From a checkpoint of a small mixture-of-experts model trained on Wikipedia: width 192, 2 picks a token.
Below are experts of layer 16 (counted from 0) of a mixture-of-experts language model. Rows are named router (the router's row for the expert), gate (a neuron's input weights, with its number), up (a neuron's input weights, with its number) and show model dimensions 128-191. Each number is 128 + 32 x the weight over its row's rms, rounded and kept within 0 to 255.
After each expert's rows: a language model's description of what the expert responds to. This comes from a sample of Wikipedia text that the model never trained on.

# expert 2
router [195 105 120 180 133 136 119 166  87  59 118 129 138 133 107 135 181 140 157 116 124 159 163  67  99  95 114 110  95 166 146 120 214 182  81 159 116 134 141 141 100 151 143 130  81 159 145  79 182 162  98 143 115 140 106 156 110  92 100 124  89 123 137 108]
gate0 [158 207 116  84 153 130 186 160  92 133 109 141 178 141  91  74 115 155 120 143 143 136 133 159  82 122 166 114 165 145 153 180 148 148 145 139 124  81 145  92 130 119 164 148 109 177 127 154 167 145 102 108 142 200  90  77 156 133  94 151 184 126 163 116]
up0 [167 144  93 103 182  99 132 158  67  91 101 138  95 169 150 144 147  74 155 128 130  87  83 149 144 129 136  96 168 157 125 135 119 123  94 209  75 170  63 132  94  69  88 129 117  46  74  90 169  89  85 116 129 147 151  90 118 125 109 163 146 171  78 148]
Description: Numbers and counts

# expert 6
router [133 127 132 173 101  92 110 150 111  97 121 115 106 137  88 120 178  82 175 129 147 124 133 123 143 143 148 158  82 154 144 115 167 199  78 121 127 150 132 157  79 115 139 132  98 102 151  98 153 211 115 139 122 129 141 144 171  59  99 124 115 156 116  94]
gate0 [121 122 138 147  86 131 132 149  93  89 113 164 142 125 106 160 134 149 115  98 120 177 146 107  60 111 139 102  90 130 108 121 142 140  98 118 166 147 165  68  97 128 108 126 156  90  75 103 150 145 127 112 124 164  86 133 146 141 119 162 115 116 149 144]
up0 [107 151 123  63 215 113 143 144 146 109 123  84  99 118 144 100 143  86 107 170 130 126 132 166 190 178 117 126 130 145 118 186 138 113 149 192 112 136  62 141 192 139 163 102  59 137 162 168 101  87 117 105 103 127 166 118 118 123 119  92 132 141 134 108]
Description: Table numbers

# expert 10
router [123 121 129 168 137  97 119 161  92 103 106 117  82 129  92 109 131 145 179  99 109 166 117  97 158  83 145 137  99 124  89 138 180 149 130 104 132 155  84 128 148 192 130 184 102 130 137  89 160 166 128 103 101 193 131 176 168  69  86 110 151 169 138 100]
gate0 [122 177  95 121  62 126  89 110 122  92  61  79 138  84 127 120 149 137 132 104 175 159 178  65 136  76 153 107 160 166 115 123 132 123 127 152 153 182 123  88 145 103 112 150 162 178 121 109 123 125 153 128 107 129 158 127 161 165  99 127  42 182  85 141]
up0 [158 124  67 155  87 135  74 141 128  99 151 155 101 181 154 110  69  70  89 134  80 115 148 157 139 118 149  77 131 104 133 106 141 157  93 163 129 112  68 139 110 187 187 104 142 225 132 102 164 104 132 123 170  97 130 110 117  92 115 142 112 190  93 134]
Description: List and clause connectors

# expert 21
router [214  92 108  89  95 142 122 157  99  89 115 146  86 128  99 107 193  84 185 143 121 128  97 105  99  79 118 136 100 170 140 151 170 136  97 179 130 139  97 133 104 162 140 106 102 157 159  97 135 155 125 128 116 156 132 162  94 117  79 173 112 150 109  59]
gate0 [189 101 187 102  91 118 133 107  96 140 150 202 133 130 124  73 181  68 155 117 137 134  95 149 129 131  75  82 123  78  78 143 122 178 102 110 166 103 164 107 146 121 127 122 148 156 119  93 123 144 119 102 148 153 154 123 108 119 144 141 173  84 137 183]
up0 [111 135  94 137 164  55 161 120 134 123  97 103 191 141 107 185 148 167  95 146 152 127 149  75 132 144 204 164 172  89  96  80 176 139 134 127 100  77 134 165 110 128  83 134 133 108  98 171 124 128 156 108 147 111 115  97 199  75 115 112 174 154  90 123]
Description: Birth and date fields

# expert 26
router [126 128 118 161 152 137 141 151 143 126 122 110 107 113  61 132 249 116 176 111 140 144 200  84 145 130 160  99 121 133  96 131 167 136  99 147 160 123 124 155  85 163 132 144  82 142 169 114 157 181 133  98 137 162 132 161 147 147  94 147 168 107  99 143]
gate0 [153 142 122 110 150 131 175 137 148 166 122 103 185 194  98 173 114 139 137 132 105 121 174 122 128 152 104 113 126 182  98 116 133 137 157 114 115 155 161 113 130 143 159 131 141  61 142 131 111 162 132  67 141 143  91 184 119 119 141  94 165 146 134  80]
up0 [157 173 126  88  95 139  67 139  96 154 148 119 114  97 109 115 115 118 144 137  93  64 119 143  96  68  87 108 182 166 146 131 141  70 158 115  56  77 139  85 158 108 125 147 133 153  95 140 104  68 134 189 143  96 178 128 128 124  84 134  66  97 148 102]
Description: Syllables of non-English names

# expert 12
router [143 135  76 113 107 146 136 164 134 101 110 111 149 136  66 133 190 143 177 120 146 165 139 146 156 131 137 152 107 176 117 133 185 149  92 162 126 156  78 158  97 162 101 168  67 150 169 145 174 187 118 102  92 162 114  99 144  90 101 154 151 120 107 103]
gate0 [108 150 150  80 129 131 138 128 120  86 144 141  65 162 156 115 184 137 172 154 166 103 176 125 175 173 179 104  70 151  92  98 112 111 145 159  93 170 120 119 142 148 154  91  63 140 122 147 173 171 107  91  89 159 140  77 124 125  90 148 173 109 174 176]
up0 [149  81 140 179  85 168  77 100 115 123 104  93 101 146 190 138 132 175 113 104 109 118  93 116 136 101 182 135 165 175 148 123  68 172 134  98 148 111  76 106  95 144 107  85 124 153 128 131 133 149 121  95 124 173 127 191 208 100 123 168 118  77  87 132]
Description: Verbs after subjects

# expert 5
router [128 118  99 141 120 107 138 145 121  72 103 143 125 102  57 110 235 125 211 128 156 184 138  75  98 130 136 104 131 186 152 117 165 200 150 158 139 106 123 201  97 126  96 196 129 146 201  70 116 119 133 103 159 149 157 144 100  96  76 147 173 141 129 102]
gate0 [121 194 129 116 143 142  74  79  92 135 190 171 136  71 150  97 143 108 185  36 118 188 141 114 151 157 107  57 147 125 148  79 159 123  95  77 174 180  74 142 157 122 190 181 142 120 179  94 130 113 127 117 125 134 145 127  85  89  84 136 132 140 128 129]
up0 [159  94 152 141 143  83 121  93  83 155 135 143 113 146 124  55 119 159 115  99 123 175 124 133 131  80 120 143 109 118 157  94 163 187 132 188  78 160 157 124 110 126 136 191 120 130 214 133 106 155 186 132  89 151 106 106 146 122 138 157 161 104 128 153]
Description: Mid-word Latinate pieces

# expert 28
router [119  76 129 161 107 106 135 134 123  94  97 154  94 160 100  83 222  68 170 104  90 117 112  94 161  93 131 153 107 186 160  92 153 188 118 169 129  93  79 142 108 163 149 176 110 136 135  97 161 165  97 140 140 127 141 153 146  84  90 127 116 131 140  90]
gate0 [119 120 147 110 108 107 132 101  64  88 187  94 181  82 125 131 148 126 142 111 182 121 141  84 170 143 129 110 118 142 156 149 123 162 124  63 110 148  79 123 123 151 126 185 171 134 150 112 126 153 145 139 139 114 147 125 178 102 124  83 101 148 159 124]
up0 [126  95 189 122 157  87 159 113 167 123  85 151 130 232 137 178 128 126 146 139 112 142 125 192  83 169 117 127  91 178 116 112 139 164 147  75 135 111 114 142 151 128 100 112 189 123  90  92 149 138 109  75 162  99  97 155  79 116 126 134 178 130 172  89]
Description: Verb stems after subjects

# expert 20
router [196 111  85 131 103 112 141 119 125  81 128 129 124 154 119  98 205 106 177  73 112 136 136  64 177 135 128 152 120 167  69  79 130 132 105 153 147 138 130 186  86 185  79 142  68 116 135  57 131 158  91 147  93 156 121 161 114  91  67 120 116 135 129 101]
gate0 [ 77  90 148 142 162  67 156 140 142  89 144 104 192  88 120 127 128  97 192  56 135 131 162 149 118 124 122 150 144  54 140 114 170 113 210  62 126 144 110 159 107 115 176 123 132 123 154 102 123 105 136 114 142 190 145  91 143 145 173 114  84 173 115 173]
up0 [118 141 107 126  69 123 128 199 187 114  64  68 140 107 157 116  99 168 112 144 164 154 127  97  93 186  53 101 175 144 149 200 148 135 117 160 156 168 181 140 148 112  74 125 106  91 116 141 147 120 144 106 111 142 101  96 175  72 146  80  72 119 113 147]
Description: Capital initials of names

# expert 24
router [128  70 129 190 116 140 169 176 152  96 135 151 117 154  64  91 162 126 228  83 106 143 195  60 127 117 140 130 119 174 127 111 122 176 120 162 152 124 134 148 105 176  82  90 117 132 166 114 140 160  80 128 128 114 117 137 141  69  75 170 162 136  92 120]
gate0 [186 154 110 208  91 106  92 124  65 135 143 149  84 161  85 137 109 180 172 116  79 115 133 120 110  94 143 154  80  62 117 111  90 163 124 167 109  64 122 149 118 130 102 161 164 107 151 141  91 120 100 156 138 132 102 100 146 100 158 154 169 105 139 148]
up0 [162  98 165 108 127 150 156 156 153  63 107 117 140  83 190 133 159 159 120  89 108 169 111 144  92 141 145 105 136  89  39 173 108 109 111 176 215 115 134  73 138 164 142  43 128  92 150 124 106 142 135 171 157  80 151 183 123 176 117  79  71 157  96 154]
Description: Initial C pieces

# expert 15
router [151 138 126 148 140  97 154 159 125 103 136 151 128 144  71 112 178 156 166 116 139 126  98 146 153  96 169 151  87 164  41 119 189 137  70 170 105  86  85 119  82 116  81 138  83 154 150 115 151 132 123 139  80 123 116 186 143 119  90 137 115 193  82 103]
gate0 [144 103 122 107 126 109 156  97 141 119 196  89 153 113 133  89 141 156 173 131 112  92 117 129 134  57 174 109 123 106 107 179  92 127  72 152 163 136 169 168 140 165 103 130 145 103  97 135 180 151 143 155 131  71 131 103 145 142 177  69 151 181 110 100]
up0 [195 157 134  79 217  84 135 109 134 184 149  95 158 109 142 138 162 159 126 118 140 144 111 144 102 160 147  91  96 125 114  42 121 119 181 135 183 135 132  97 125 157  97 151 117 118 160 156 120 117 152 101  95 130 135  79 145 126 158 177 126 133 154 140]
Description: Infobox punctuation and directions

# expert 9
router [188 126 134 167  76  67 115 148 124  83 139 127  94 112 127 120 230 155 246 116 125 151 145  96  89  71  92 151  62 188 138 128 162 188 121 159 134 122  98 122  93 155 112 144 102 116 158 111 120 200 122 122 125 168 184 160 128  83 106 140 128 155  94 124]
gate0 [115 127 103 110 145  91  68 104 108 184 171  87  89 182 103 159 123 166 187  79 125 157 154 129 158  89 106 120 148 172 140 158 156 176 103 151 156 121  97 109  53 128  94  74 139  93 187 154 171  97  79 118 135 192 171 143 148 167 107 104 112 121 119  88]
up0 [173 108 167 103  71 206 124 121 110 158 144 114 111 122 135 116 119 169 129 121  95  96 147 105 136  82 122  85 162 179 129  55  92 115 100 160  72  87 102 129 175 182  82 137 140 147 109 106 121 120 182 140  78 118 125 136  96  83 139  94 194 131 117 143]
Description: Name-initial capitals

# expert 16
router [132 140 150 137 167  94  99 146  75  83 130 121 115 143  75 150 255  57 199 100 133 172 135  97 133  85 126 152 127 174  97 105 163 118  78 172 161 118 110 112  98 148 114 118 116 120 150  66 141 157 112 129 126 139 128 100 143  65  67 153 104 184 134 112]
gate0 [105 109 140 141 159 100 113 146 133  99 138 140 139 158 119 143 157  64 184 183 169 162 147 166 163 119  97 114 185 124  55 138 131 140 158 214 102 170 172 112 116 197 136 135 183 119  92 139 167 108 143 120 138 123 182  86 127  62 139  87  96 159 107 111]
up0 [144 100  60 126 161 134 169 126 134 143 148 153  95 106 126 126 128 174 138 111 137 128 167  91 139  83 151 155 116  50 130  74 106 148 141 146 139  71 165 104 125  97 116 192 135 158 145 117 192 179 148 150 136 230 183  99 123 133 165 115 188 120  67 133]
Description: Latin and scientific suffixes

# expert 8
router [114 118 106 115 133  91 138 186  98  82  83  96 137 119  98 111 152 116 243 129 132 179 137  91 135 112 121 112 133 168 145  73 156 191 111 146 113 138 129 138  67 194 112 151  97 131 181  90 154 224  77 152 160 111  87 150 123 109 104  98 119 164  89 123]
gate0 [ 97 152 127  87 118  82 124 101 141  93 148 101 150 122 148 171 135  97 205 110 180 173 161  77 118 101  85 148 115 138 113 133 123 134 114 144 142 177 162  97 147 169 116  80 108 118 106 143 104 180 115  75 133  46 151 141 168  67 143 129  79  80 139 141]
up0 [104 124 119 135 110 133 131 120 100 113  87 172 106 140 173 140 110 138  96 139 125 143 102 139 149 100  93 183 153 119 153 157 155 123 110  73  57 128  92  68 104 150 151 158 108 132 136 135 145  92 125 184 148 138 103 142  87 186 112 130 147  88  73 157]
Description: Spaces before numbers

# expert 18
router [175 159 114 148 134 145 143 143  87  37 117 107 104 162  88 138 221 120 224 121  91 180 177 143 127 117 130 151  76 180 110 158 148 175 115 140 128 112 149 128  77 138 158 126 106 123 141 104 155 203  81 102 166 155 111 146 141  59  96 135 154 143 109 150]
gate0 [156 144 170 123 112  93 178 167  93 124 126 140 110 102 136 101 141  96 153 158 127 169 106 149 115 151 102 102 148 130 192 191  92 156 126  97 131  88 167 111  94 131 128 171  52 100 118 155 153 136  92 141  80 176  64  93 168  89 171 108 115  79 142 118]
up0 [160 101 188 123 129 192 140  81 110 128 100 106 179 107 156 161 117  96 175 131  94 142 129 131 109  64 117 100 187 140 122 160  93 106 115  75  77  96 119  89  93 203 100 119 115 125 127  97 130 115 102  93  77 136 121 183 139 110  90  60  71  74 132 177]
Description: Initial consonant pieces